{"n_layer": 10, "d_shared_expert": 0, "router_score": "sigmoid", "vocab_size": 32768, "norm_eps": 1e-06, "qk_norm": false, "attn_scale": 0.125, "parallel_block": false, "grad_clip": 2.0, "final_lr_fraction": 0.05, "train_tokens": 423400000, "steps": 6461}
Below are experts of layer 4 (counted from 0) of a mixture-of-experts language model. Rows are named router (the router's row for the expert), gate (a neuron's input weights, with its number), up (a neuron's input weights, with its number) and show model dimensions 0-255. Each number is 200 + 20 x the weight over its row's rms, rounded and kept within 0 to 999.
After each expert's rows: "mostly gets" lists some tokens that are sent to it at least half of the time. This comes from a sample of Wikipedia text that the model never trained on.

# expert 2
router,212,179,184,164,183,217,196,213,183,224,237,174,194,229,188,186,217,219,236,227,199,205,228,242,175,219,195,164,213,175,204,189,205,216,184,209,200,213,205,202,196,224,158,180,195,215,187,171,171,196,207,197,194,180,161,233,195,185,197,188,214,223,199,217,179,190,211,162,163,249,217,210,208,187,195,221,182,211,172,205,217,175,204,219,241,215,237,239,215,194,177,215,219,185,198,223,179,176,173,187,191,168,178,170,234,197,203,216,191,195,199,201,190,170,206,238,213,181,205,197,205,236,213,191,205,205,176,225,202,233,227,206,179,204,154,199,175,201,224,213,215,215,199,178,242,205,205,190,208,197,192,198,194,243,203,181,202,239,189,181,212,197,207,201,164,210,246,196,185,177,200,191,184,194,212,208,242,214,175,206,212,189,191,166,212,227,219,207,219,234,197,179,198,186,178,212,184,196,214,198,165,209,192,238,189,211,205,190,178,210,209,196,188,231,215,206,209,208,197,205,214,209,183,213,189,185,225,191,227,167,189,189,204,207,182,206,201,236,189,229,128,210,237,207,218,189,214,176,198,184,207,188,211,209,228,215
gate5,193,189,206,202,222,181,235,231,205,196,212,205,233,196,179,211,199,178,192,210,216,214,231,210,197,187,193,171,183,219,217,211,174,208,173,213,165,183,173,182,203,214,214,177,188,223,189,182,217,200,253,224,175,179,229,191,188,205,217,183,155,180,185,227,169,195,193,182,209,176,177,203,225,219,226,174,222,204,215,220,198,178,205,187,217,205,195,177,192,193,207,213,184,189,143,221,174,245,193,215,191,196,195,205,230,216,214,169,235,213,185,219,242,178,185,182,208,206,216,182,183,215,172,209,234,151,199,197,194,222,191,186,165,192,206,213,175,231,201,161,200,222,174,178,171,192,216,220,248,176,187,232,139,201,204,188,158,155,197,199,198,250,230,189,192,199,214,193,201,202,193,207,216,174,210,217,207,196,167,193,202,214,193,214,170,195,170,221,203,190,150,184,226,176,208,240,204,180,190,173,198,214,190,202,219,196,188,195,186,178,184,176,200,214,219,184,229,196,218,209,222,211,224,190,209,182,184,173,190,217,223,190,186,197,198,189,209,226,201,170,201,191,209,208,193,205,196,181,202,208,221,172,185,218,201,207
up5,201,198,215,205,208,217,177,244,194,194,181,216,210,187,189,220,212,220,227,223,193,197,210,201,194,233,204,191,205,152,221,209,179,187,209,176,176,204,187,179,204,210,200,189,214,233,175,187,248,194,243,209,174,201,195,206,190,200,166,176,187,185,185,175,192,194,196,212,238,195,185,220,176,217,203,207,222,240,222,211,184,199,253,220,216,185,238,193,173,208,166,210,240,234,192,217,212,212,201,227,199,202,170,195,201,182,182,190,175,148,187,179,224,218,206,201,209,203,254,220,181,213,200,177,196,169,197,197,148,196,196,213,195,167,229,184,189,223,187,182,230,248,206,187,204,185,185,217,222,184,201,223,155,179,212,203,177,211,218,193,169,204,181,229,188,204,197,198,180,205,222,228,210,202,216,216,198,213,189,163,203,217,196,205,186,200,201,165,174,202,196,175,226,170,186,227,176,188,170,182,207,215,211,219,186,215,206,230,175,222,190,214,194,238,227,198,167,167,189,200,217,176,208,202,199,194,213,170,190,170,177,188,202,196,230,215,204,228,207,196,217,172,213,228,230,207,202,209,196,181,205,185,199,214,247,183
mostly gets: "1", "0", "2", "9", "3", " J"

# expert 7
router,194,188,180,174,178,188,224,188,190,234,177,175,193,213,192,186,220,210,162,208,199,180,226,213,196,213,209,182,227,196,185,167,184,221,218,244,190,186,184,166,187,194,213,178,229,217,189,208,196,198,211,198,192,168,187,200,202,218,173,188,194,205,174,206,222,188,179,173,182,220,170,226,183,169,210,195,208,207,178,183,187,209,211,192,200,224,218,222,182,163,139,213,195,155,184,188,199,218,174,148,183,186,204,202,211,200,183,218,192,175,213,205,186,178,215,199,198,187,199,215,208,241,219,182,202,226,195,248,153,234,188,252,205,199,217,210,208,208,204,184,178,205,180,173,168,188,211,188,205,246,193,204,211,198,181,177,191,199,201,173,180,216,229,189,210,206,201,180,194,209,185,238,198,213,195,190,194,201,183,202,211,217,204,205,242,230,170,200,188,214,212,224,184,172,238,207,199,240,237,163,181,242,203,188,204,191,176,209,186,217,223,192,230,205,225,221,168,201,199,197,212,201,197,222,167,212,223,185,213,182,187,186,193,201,215,198,164,204,221,209,156,237,228,205,171,155,196,194,197,169,184,204,198,210,210,191
gate3,196,187,197,199,206,210,232,187,196,198,191,195,179,194,228,188,195,211,221,182,184,187,159,200,177,178,225,220,221,209,191,167,211,201,202,168,182,183,179,175,199,174,176,233,209,213,189,201,192,199,197,188,193,181,218,202,202,225,218,206,199,167,204,201,210,220,165,185,210,216,194,190,202,196,208,218,201,166,224,229,165,202,204,206,222,191,200,223,163,206,223,197,189,153,194,194,191,206,215,210,171,194,225,183,214,157,166,185,148,153,207,210,189,241,222,219,216,204,205,234,195,186,220,198,171,184,186,214,225,196,187,172,179,223,185,172,209,206,217,197,198,254,182,212,203,213,194,219,226,216,193,242,214,212,179,163,180,234,194,204,245,194,188,228,204,232,188,174,153,203,191,218,217,232,214,207,212,209,223,219,191,195,208,206,221,261,214,252,203,211,227,226,208,234,192,228,165,221,181,200,186,201,193,174,158,187,176,159,185,217,195,197,187,202,175,233,202,222,189,169,223,210,191,196,193,195,210,208,172,196,211,198,184,192,193,212,195,180,177,209,195,217,194,237,210,187,193,185,191,243,200,214,201,218,210,195
up3,203,180,205,198,213,223,194,194,217,209,219,244,229,209,191,205,185,230,199,188,172,207,212,185,172,223,175,216,186,168,207,190,215,229,166,199,195,190,202,202,233,215,210,213,195,178,193,213,205,200,216,186,204,240,210,241,232,201,174,166,220,199,213,217,192,208,192,214,210,201,229,209,209,180,198,226,214,218,192,188,240,194,176,197,198,197,184,199,225,209,182,198,184,226,192,232,197,223,189,215,184,189,178,228,196,225,189,218,223,205,271,198,214,153,192,215,231,166,181,196,182,224,207,208,203,184,202,200,189,211,174,188,201,171,216,236,200,233,199,230,230,197,205,214,190,167,155,200,199,209,223,209,222,204,203,191,162,185,200,191,141,165,235,199,193,181,171,169,199,208,207,204,179,173,220,190,206,193,203,216,224,175,194,197,207,221,205,216,210,142,208,188,182,201,207,187,196,171,211,199,230,193,191,186,209,189,186,218,227,256,209,166,189,214,195,171,217,209,232,176,229,221,159,189,220,204,179,184,254,189,204,211,201,207,230,205,214,217,218,201,203,200,193,220,217,204,175,217,207,206,217,192,156,211,173,218
mostly gets: " first", " two", " one", " this", " other", " between"

# expert 1
router,191,231,178,187,223,171,217,192,202,195,215,162,170,228,209,185,178,186,206,212,221,177,221,220,194,202,207,190,205,210,190,231,206,208,235,190,186,201,188,198,194,201,186,203,211,205,188,205,225,221,222,192,183,163,219,220,213,198,230,206,174,193,199,210,249,202,207,150,182,192,181,207,197,214,195,173,218,217,189,228,199,198,181,235,230,220,224,216,214,197,172,202,209,186,205,204,193,212,169,174,164,194,222,201,241,187,198,218,189,192,201,223,146,176,210,214,212,206,185,187,215,199,217,175,217,193,194,203,199,184,192,171,224,147,213,167,205,207,189,210,146,219,199,190,236,225,217,204,192,183,230,195,200,207,176,206,173,200,195,173,208,189,208,205,212,214,176,192,165,161,215,189,220,212,199,181,174,209,148,199,198,192,182,191,201,251,193,237,208,199,226,189,213,225,231,233,191,190,206,190,199,173,177,214,214,199,233,199,202,235,211,201,163,234,227,207,193,178,204,220,224,248,196,213,205,189,191,199,207,182,201,203,198,209,186,236,208,168,220,224,163,178,188,195,211,152,202,176,217,196,219,199,240,184,236,222
gate2,175,209,192,212,188,176,194,188,177,162,164,188,228,209,224,165,199,171,223,213,186,215,225,194,229,220,197,194,183,214,178,200,223,186,234,226,219,223,189,209,218,187,224,255,210,224,207,227,215,190,176,187,213,188,191,208,207,208,192,224,219,185,198,194,205,182,233,200,181,242,209,202,180,208,251,238,208,177,204,216,223,201,187,178,208,186,207,198,247,235,190,204,236,187,225,207,203,190,189,216,220,215,160,244,200,224,197,180,204,217,226,203,206,176,186,219,234,191,196,165,187,200,181,199,198,203,193,207,194,185,207,200,206,165,182,158,220,215,193,211,175,227,225,181,180,202,177,169,221,210,203,187,227,179,203,186,246,203,200,171,199,191,174,205,190,192,186,188,202,166,193,194,205,225,176,203,201,222,229,188,208,228,243,152,207,164,221,199,224,254,175,193,170,213,214,177,224,197,218,219,216,209,151,211,212,220,178,197,227,195,188,185,211,162,164,212,198,183,201,201,181,199,187,174,189,189,186,212,204,220,191,198,209,205,185,199,184,203,226,212,207,193,192,186,186,168,198,155,228,220,204,198,197,185,176,214
up2,188,227,203,193,169,199,170,169,192,200,207,182,198,201,226,172,190,215,213,177,198,207,222,178,233,228,164,195,213,224,202,195,243,219,201,200,177,189,172,172,213,165,201,173,223,230,223,188,192,204,242,188,206,217,201,179,197,207,182,200,227,206,185,205,202,190,192,194,171,228,190,245,204,195,255,195,212,225,202,200,191,189,191,205,165,189,219,201,205,200,230,180,227,195,197,196,177,179,212,152,222,144,195,182,207,221,176,209,157,188,200,193,208,204,204,207,198,201,151,199,195,205,232,211,188,201,186,207,170,198,193,213,211,191,217,179,226,208,164,224,194,215,201,211,163,177,169,192,215,200,190,175,231,177,187,185,192,187,147,197,219,222,230,218,194,158,215,209,192,197,189,208,185,213,177,192,191,223,160,186,181,192,204,187,239,190,205,216,213,244,204,174,134,199,162,175,227,224,206,225,214,183,183,184,156,208,202,196,190,202,200,215,186,201,211,176,182,200,227,214,223,192,208,195,188,186,180,193,181,207,203,155,199,170,207,203,209,198,167,183,194,210,202,197,184,154,230,196,195,185,192,201,206,181,210,199
mostly gets: " the", " The", " in", "==", "The", " his"

# expert 3
router,156,200,198,169,176,201,210,197,192,206,195,161,185,177,219,181,202,203,248,190,224,210,187,198,221,227,200,162,224,161,199,206,205,205,225,186,211,190,195,179,190,173,174,189,224,190,181,203,220,211,211,192,210,198,168,222,188,208,188,206,213,220,194,213,195,212,196,180,176,183,190,201,202,194,200,216,186,224,196,206,173,226,203,233,208,233,240,222,216,188,178,238,180,168,196,198,179,188,199,179,204,198,199,204,195,187,194,215,209,173,188,174,194,200,244,197,227,174,181,189,214,238,188,148,198,199,172,226,205,212,195,190,218,185,207,191,208,169,191,189,208,207,185,187,225,238,216,227,199,182,205,199,178,191,207,208,192,216,172,170,164,211,186,184,156,207,215,209,184,221,236,210,175,194,228,181,204,208,193,195,180,209,202,205,211,224,193,230,173,202,219,172,206,203,208,228,205,204,228,158,195,184,207,183,202,213,191,219,177,195,224,215,196,199,198,206,204,165,171,200,212,232,202,223,211,207,212,170,223,190,199,206,182,161,241,212,184,214,195,223,91,208,213,189,187,178,191,177,190,198,184,248,224,181,183,191
gate5,198,246,193,179,216,208,203,211,174,169,169,218,205,211,187,168,172,211,165,214,175,213,219,184,191,221,221,195,178,203,174,162,161,217,178,207,177,204,191,186,224,210,194,225,208,224,239,220,232,217,204,186,176,238,204,209,211,195,181,146,187,176,198,192,224,224,221,186,248,199,237,191,225,195,203,223,196,216,210,175,175,234,210,169,204,177,187,204,202,231,193,218,189,179,188,203,222,176,186,180,165,204,196,209,202,218,184,181,226,202,203,185,186,212,197,197,226,187,177,203,211,176,171,207,196,219,176,191,223,199,214,193,162,193,207,186,183,254,232,194,211,234,194,197,193,205,220,227,215,214,168,181,160,181,218,197,217,191,225,207,199,196,186,205,223,200,165,188,195,209,187,203,148,251,210,172,208,185,210,178,213,189,195,182,181,224,227,215,159,211,203,197,214,179,194,219,198,187,172,210,199,221,193,183,177,167,235,205,191,204,199,206,235,209,231,210,232,198,199,194,172,204,204,157,223,221,207,182,220,193,222,185,154,206,211,213,201,182,220,176,208,206,203,209,211,197,216,202,181,208,189,172,219,240,209,205
up5,193,208,196,224,195,196,211,196,208,207,242,170,187,240,235,204,191,223,226,221,206,204,208,180,180,147,168,196,175,215,216,149,200,205,211,173,210,148,243,217,179,173,200,183,229,149,191,214,189,202,186,218,212,213,198,209,210,199,181,200,216,221,183,195,191,232,215,195,177,231,222,190,195,187,163,185,186,203,190,187,213,194,203,217,157,221,187,215,177,207,216,211,213,193,181,219,216,215,207,175,216,185,173,193,209,203,202,138,208,210,194,188,183,196,220,205,194,194,218,222,199,186,221,189,226,193,215,229,167,171,181,218,200,223,168,191,192,189,178,182,206,218,228,196,208,222,216,180,192,178,198,220,228,236,216,200,212,173,174,184,185,218,172,212,222,181,253,183,164,195,180,234,205,187,226,212,191,208,210,204,158,175,236,204,187,189,199,183,198,157,176,176,160,160,207,186,202,178,206,194,198,171,190,197,206,220,184,199,214,201,222,216,179,184,188,228,206,194,157,214,208,204,214,173,190,211,198,194,181,189,189,207,205,194,210,207,210,206,137,193,205,207,164,207,205,185,164,186,203,211,195,211,192,187,179,209
mostly gets: " ", " would", " |\n", " JPL", " may", " Yes"

# expert 5
router,175,234,188,149,198,215,199,200,193,218,210,179,181,190,207,221,194,205,197,147,210,199,212,219,208,221,200,158,217,198,214,202,184,245,219,199,228,188,189,200,155,218,175,182,191,208,207,186,223,204,207,193,213,216,185,193,161,185,197,205,171,245,203,214,240,217,206,200,189,214,189,208,184,222,181,193,223,196,192,180,176,165,215,221,241,194,186,219,195,216,191,216,181,150,228,203,182,213,180,198,180,198,156,168,205,230,199,179,170,208,193,233,188,178,205,218,206,207,195,180,231,232,210,197,220,183,150,201,192,184,182,205,195,200,213,191,198,217,219,181,178,198,183,213,223,201,180,203,222,215,205,238,196,207,219,177,215,213,206,179,200,195,165,214,168,205,219,212,169,172,210,204,164,214,229,183,232,216,207,219,176,178,175,203,214,187,215,247,201,203,181,217,220,201,237,187,183,218,214,213,218,184,187,204,185,220,201,209,177,191,230,201,177,198,198,253,217,165,169,194,231,201,200,216,213,182,197,198,194,193,205,184,214,205,205,209,181,233,203,218,157,195,198,222,203,181,210,201,195,168,145,200,243,174,209,191
gate3,172,200,188,222,208,188,186,196,187,173,246,176,207,208,206,189,186,215,201,161,242,219,221,186,199,217,193,188,227,189,160,174,192,194,193,207,180,163,181,210,181,204,162,225,183,194,226,207,206,218,163,184,198,208,179,179,196,169,212,197,198,170,227,193,226,201,219,185,216,223,233,239,161,215,205,178,209,203,173,171,183,183,213,231,185,232,180,198,193,246,200,206,214,210,213,206,187,212,184,210,168,214,174,154,189,235,203,203,188,199,228,212,213,196,193,235,228,177,201,173,194,215,218,163,200,173,189,211,207,210,196,203,204,206,222,174,216,216,229,180,177,184,218,188,209,200,193,206,172,172,197,206,218,228,178,177,212,177,198,190,226,203,193,190,237,182,176,194,184,188,239,227,217,224,194,200,186,176,209,209,182,188,182,221,202,189,213,183,203,202,163,219,169,182,197,186,225,232,174,209,153,222,205,184,208,196,163,167,186,192,205,202,151,190,166,227,149,203,205,202,162,209,212,180,196,172,205,224,220,168,175,160,199,208,194,213,183,218,206,195,188,188,198,194,197,210,210,240,207,178,215,219,211,196,199,197
up3,206,163,193,185,181,198,206,229,247,181,171,201,182,213,192,203,174,203,245,188,221,216,192,212,169,202,221,207,207,200,164,198,231,201,217,231,180,241,237,209,207,192,191,201,217,198,198,225,185,196,211,241,203,202,199,212,210,181,200,190,205,182,191,188,171,198,203,210,214,167,192,191,193,247,196,215,206,199,179,213,210,176,211,199,219,200,194,181,194,169,177,191,183,183,198,190,206,184,244,252,201,200,225,225,198,226,196,184,225,187,207,180,210,227,218,162,196,196,225,198,198,216,220,186,272,183,228,216,200,215,171,199,179,224,209,226,222,233,187,196,184,191,221,195,220,225,210,182,199,200,204,193,210,250,191,234,212,178,206,169,180,206,208,220,166,234,189,195,242,230,194,199,201,218,192,205,259,196,206,206,197,214,223,175,204,199,198,197,204,208,209,220,162,176,198,256,195,197,253,217,212,202,205,246,199,227,191,199,240,198,165,206,226,171,195,220,208,206,155,208,183,173,198,191,222,209,185,215,218,189,178,220,198,184,187,203,202,205,176,173,190,206,210,187,193,197,179,210,211,197,196,172,191,190,185,195
mostly gets: " years", " County", " States", " City", " season", " film"

# expert 4
router,195,221,179,160,186,155,222,181,197,195,179,182,197,206,190,200,182,203,211,177,227,212,209,211,229,207,198,212,187,185,178,172,193,199,235,197,185,177,212,187,207,175,189,188,177,212,169,197,220,196,223,190,213,174,173,224,207,211,168,192,202,221,193,203,184,238,183,223,190,204,188,197,180,186,197,179,214,237,182,204,172,188,212,258,230,243,209,161,174,187,194,216,196,181,180,200,205,209,223,207,187,200,193,172,238,195,194,189,196,204,203,150,184,192,210,210,215,189,192,229,216,230,212,186,192,186,164,190,200,195,190,194,211,192,223,199,214,239,197,207,189,199,189,185,211,220,230,184,200,235,235,208,198,207,235,170,202,196,190,162,170,216,196,216,194,206,210,197,187,176,207,220,158,166,210,155,174,198,211,219,170,183,196,180,214,210,174,197,179,206,193,212,189,191,221,197,201,204,242,191,213,190,161,188,207,191,204,218,165,191,222,215,197,235,221,224,169,184,193,180,228,195,203,219,201,192,192,153,230,174,211,213,208,188,198,236,213,173,204,239,146,185,195,217,203,144,171,187,183,186,187,170,204,163,188,199
gate5,215,219,248,214,170,193,175,210,202,195,203,233,201,204,229,217,205,185,199,173,224,210,208,205,192,189,227,186,209,213,222,179,215,185,201,187,180,223,178,183,180,211,177,193,171,228,189,196,227,206,237,196,227,194,197,190,198,214,174,197,217,193,207,245,233,219,212,162,213,189,189,185,182,206,185,182,185,203,185,195,212,209,187,209,186,183,227,173,168,165,190,162,200,185,147,250,215,190,195,202,164,239,195,217,225,232,149,218,192,183,187,190,228,185,196,203,191,180,216,200,228,219,187,200,173,180,175,205,208,226,238,227,180,210,201,214,224,140,182,215,213,200,217,193,222,201,198,202,191,225,238,190,196,179,199,226,198,197,157,236,196,187,190,202,201,221,212,178,214,187,220,210,187,195,203,180,196,194,202,186,187,202,192,190,212,181,211,172,184,193,212,207,222,176,215,200,222,213,173,203,164,211,196,176,221,188,216,153,231,218,178,217,195,205,205,223,169,191,206,200,241,193,189,217,213,193,235,191,221,154,197,195,225,198,178,217,184,182,213,207,171,179,258,183,209,222,193,195,199,201,224,191,200,223,234,192
up5,186,181,192,192,210,187,236,191,227,201,235,170,186,177,207,191,224,193,172,204,147,193,190,212,196,160,222,211,222,210,218,233,189,208,156,230,208,232,178,200,174,230,187,199,199,211,198,201,185,179,244,211,182,199,202,238,217,208,213,152,198,191,220,188,192,199,196,207,181,215,209,171,198,174,229,233,195,208,215,206,196,190,182,192,232,230,234,219,193,235,212,249,206,191,206,208,218,189,216,220,204,182,198,201,218,169,197,215,209,212,202,177,204,175,193,192,199,186,194,212,199,192,202,187,225,234,195,209,207,188,163,154,204,185,226,185,201,244,241,205,202,204,212,221,208,226,204,243,180,201,122,212,197,205,202,182,196,172,181,182,228,190,213,216,227,179,202,212,183,221,169,205,176,215,177,217,186,182,230,181,219,207,203,227,198,206,192,217,204,179,201,161,189,206,193,220,233,199,228,185,222,169,189,207,191,201,194,220,164,180,196,182,201,200,222,229,223,201,176,227,188,210,209,212,206,219,166,172,172,215,160,167,175,206,223,200,207,193,201,199,189,195,170,201,178,200,206,211,207,189,172,202,175,202,231,185
mostly gets: " |", "|", "\n", ")\n", "–", ".\n"

# expert 6
router,192,206,201,153,188,185,206,206,192,225,189,155,181,204,204,186,219,216,196,185,225,208,203,195,196,184,220,155,183,197,205,205,209,216,209,220,213,157,231,196,185,189,187,188,201,168,170,211,201,183,217,195,205,199,205,227,208,217,190,198,205,216,171,224,129,216,190,175,192,221,213,206,194,164,195,144,192,239,197,211,198,206,176,220,238,211,204,215,216,207,208,200,190,119,193,209,160,230,243,182,199,180,207,183,211,171,218,202,211,226,186,169,191,184,198,199,193,203,180,198,192,232,235,180,208,175,138,211,219,181,198,167,207,180,198,188,195,221,190,201,196,211,175,180,176,222,207,176,203,194,225,210,203,209,189,194,194,201,184,188,203,203,186,208,187,241,207,202,198,204,211,171,195,194,210,187,211,212,173,204,211,197,190,204,232,189,176,216,169,196,226,205,200,205,198,195,204,214,249,219,186,203,228,190,197,211,207,236,208,189,211,215,196,243,198,214,198,179,191,189,209,221,207,213,222,199,180,173,208,199,231,201,195,176,183,251,208,237,180,224,149,210,183,216,181,164,169,180,189,210,171,191,199,176,203,207
gate0,198,202,165,254,191,184,185,215,204,188,179,179,237,200,214,208,199,221,220,209,168,212,193,180,213,193,177,194,198,213,227,228,224,165,199,176,185,198,204,204,211,211,238,183,196,194,214,218,210,213,167,190,192,204,198,181,203,185,190,231,212,221,208,221,186,226,173,190,188,204,174,179,210,189,197,178,196,199,199,220,180,216,197,175,220,178,223,237,187,168,202,169,229,212,229,214,176,206,212,225,181,168,189,221,213,216,145,185,198,197,186,185,223,207,200,228,212,191,236,197,174,213,182,184,197,205,206,255,193,202,184,188,202,210,206,166,167,222,201,201,198,180,199,239,218,213,207,212,211,211,182,198,231,177,207,201,184,230,255,232,171,206,201,226,161,189,175,202,163,179,195,205,192,213,196,182,197,193,180,185,169,199,205,203,191,213,234,183,169,211,183,190,196,175,198,218,229,222,216,190,168,186,194,179,232,192,167,212,230,211,218,201,159,251,215,212,216,234,177,200,246,181,204,177,184,211,190,220,219,227,230,191,206,208,209,198,189,182,181,209,188,166,190,226,209,174,197,184,187,197,220,186,232,244,191,208
up0,171,217,210,219,183,205,205,174,200,201,243,218,176,205,187,193,175,191,232,193,196,211,207,162,191,189,173,204,164,185,189,207,230,239,188,170,207,240,190,191,209,233,189,186,223,220,228,206,228,216,217,180,224,157,208,235,203,173,182,211,241,192,193,239,231,185,227,185,200,208,188,188,204,217,191,204,227,200,190,179,224,229,227,214,189,190,213,162,223,168,179,210,226,232,187,184,193,204,173,177,160,199,213,175,237,175,176,221,206,191,207,200,195,201,159,193,218,222,191,234,213,236,196,196,215,172,197,190,236,197,159,183,206,190,200,216,200,191,227,195,178,209,205,204,192,212,181,189,167,236,232,189,189,182,204,221,222,174,182,205,211,171,187,185,197,226,209,216,219,207,210,222,208,178,220,192,204,201,197,195,188,210,195,260,226,202,201,211,235,235,181,234,185,219,203,204,166,219,227,178,204,172,209,209,167,216,195,204,187,198,176,180,198,189,202,192,203,230,217,166,194,167,161,201,208,181,205,210,199,227,205,224,199,205,174,165,195,193,187,188,180,215,191,241,191,217,198,220,191,169,184,190,207,176,193,187
mostly gets: " M", " K", " S", " R", "k", "u"

# expert 0
router,183,224,195,167,203,227,236,195,160,202,213,229,194,176,252,191,196,199,198,156,181,219,184,214,207,200,195,174,168,171,173,182,180,219,211,202,196,184,217,179,181,184,181,185,196,199,182,169,236,205,214,233,216,222,159,215,177,212,192,200,201,204,211,202,188,189,193,224,215,210,220,202,195,200,193,227,214,204,193,231,194,212,218,210,207,187,255,213,198,202,178,228,176,164,206,209,176,156,167,201,205,194,218,224,205,206,213,213,165,165,197,239,152,178,226,195,223,210,208,218,214,192,173,176,210,199,199,212,178,198,216,192,191,188,201,207,210,211,213,186,164,178,176,204,208,206,184,212,211,209,226,214,182,206,192,182,204,233,166,173,207,197,217,179,164,161,185,229,190,207,205,221,170,206,180,177,202,220,205,197,165,155,155,195,235,230,198,195,195,187,188,188,188,220,178,212,200,184,213,175,193,202,199,199,175,179,222,215,191,201,225,215,158,227,222,208,179,162,224,205,229,194,196,219,200,186,200,180,195,177,207,205,184,185,202,227,198,231,176,215,176,188,198,206,211,164,188,158,199,183,179,201,201,183,194,252
gate2,214,206,205,204,179,205,182,199,183,223,196,206,191,238,253,203,186,200,131,221,185,219,206,225,174,211,188,222,203,195,170,186,191,195,201,174,170,218,220,170,178,191,225,188,225,197,225,203,177,215,194,203,217,214,175,178,187,171,237,206,218,216,196,181,215,180,209,209,181,171,235,215,190,225,176,210,167,220,184,202,183,182,199,208,201,192,212,177,189,198,207,204,178,207,177,210,204,190,203,216,216,230,193,216,198,234,182,186,180,157,222,220,198,199,189,184,197,194,201,215,197,196,163,204,211,208,185,246,212,191,166,195,213,186,229,210,217,178,213,159,207,198,193,202,212,187,209,148,176,189,206,197,207,180,143,253,182,202,238,193,213,202,197,233,211,205,215,210,200,185,155,202,210,227,200,222,198,224,176,230,176,211,201,194,249,181,218,196,220,171,178,202,208,213,205,202,190,189,190,150,200,227,198,192,210,209,195,195,177,178,154,162,150,198,202,194,199,177,235,190,205,178,180,226,184,182,227,211,184,224,187,227,192,190,205,178,206,237,218,209,196,180,181,189,197,197,185,210,185,191,196,184,208,179,194,167
up2,151,204,210,223,214,211,188,208,200,194,195,199,182,216,234,205,203,238,217,180,194,223,190,230,193,197,228,172,161,163,243,170,174,207,211,213,202,225,179,206,243,203,211,193,205,200,232,178,256,228,205,183,215,267,202,174,182,187,227,184,192,211,192,167,183,190,176,209,228,210,207,164,164,204,216,222,198,192,179,190,188,183,222,183,181,185,197,160,176,188,167,224,222,178,181,218,215,142,192,243,220,219,189,205,146,206,196,184,183,197,195,220,205,181,188,162,200,252,203,191,225,194,188,228,204,211,208,209,200,191,165,187,207,207,206,181,190,203,217,202,174,195,211,204,196,207,244,228,217,187,215,187,173,203,205,203,195,223,209,173,200,184,202,198,206,192,200,185,166,204,203,201,181,177,220,227,225,232,213,223,229,199,181,185,224,193,211,211,196,186,172,199,229,201,196,176,188,192,176,209,206,228,211,194,185,194,214,184,222,207,217,182,181,208,192,213,209,198,203,221,220,199,233,212,178,200,220,231,196,192,204,183,203,161,179,183,209,207,193,179,199,177,228,159,229,187,226,178,201,202,199,191,192,203,176,179
mostly gets: " he", " it", " but", " which", " who", " has"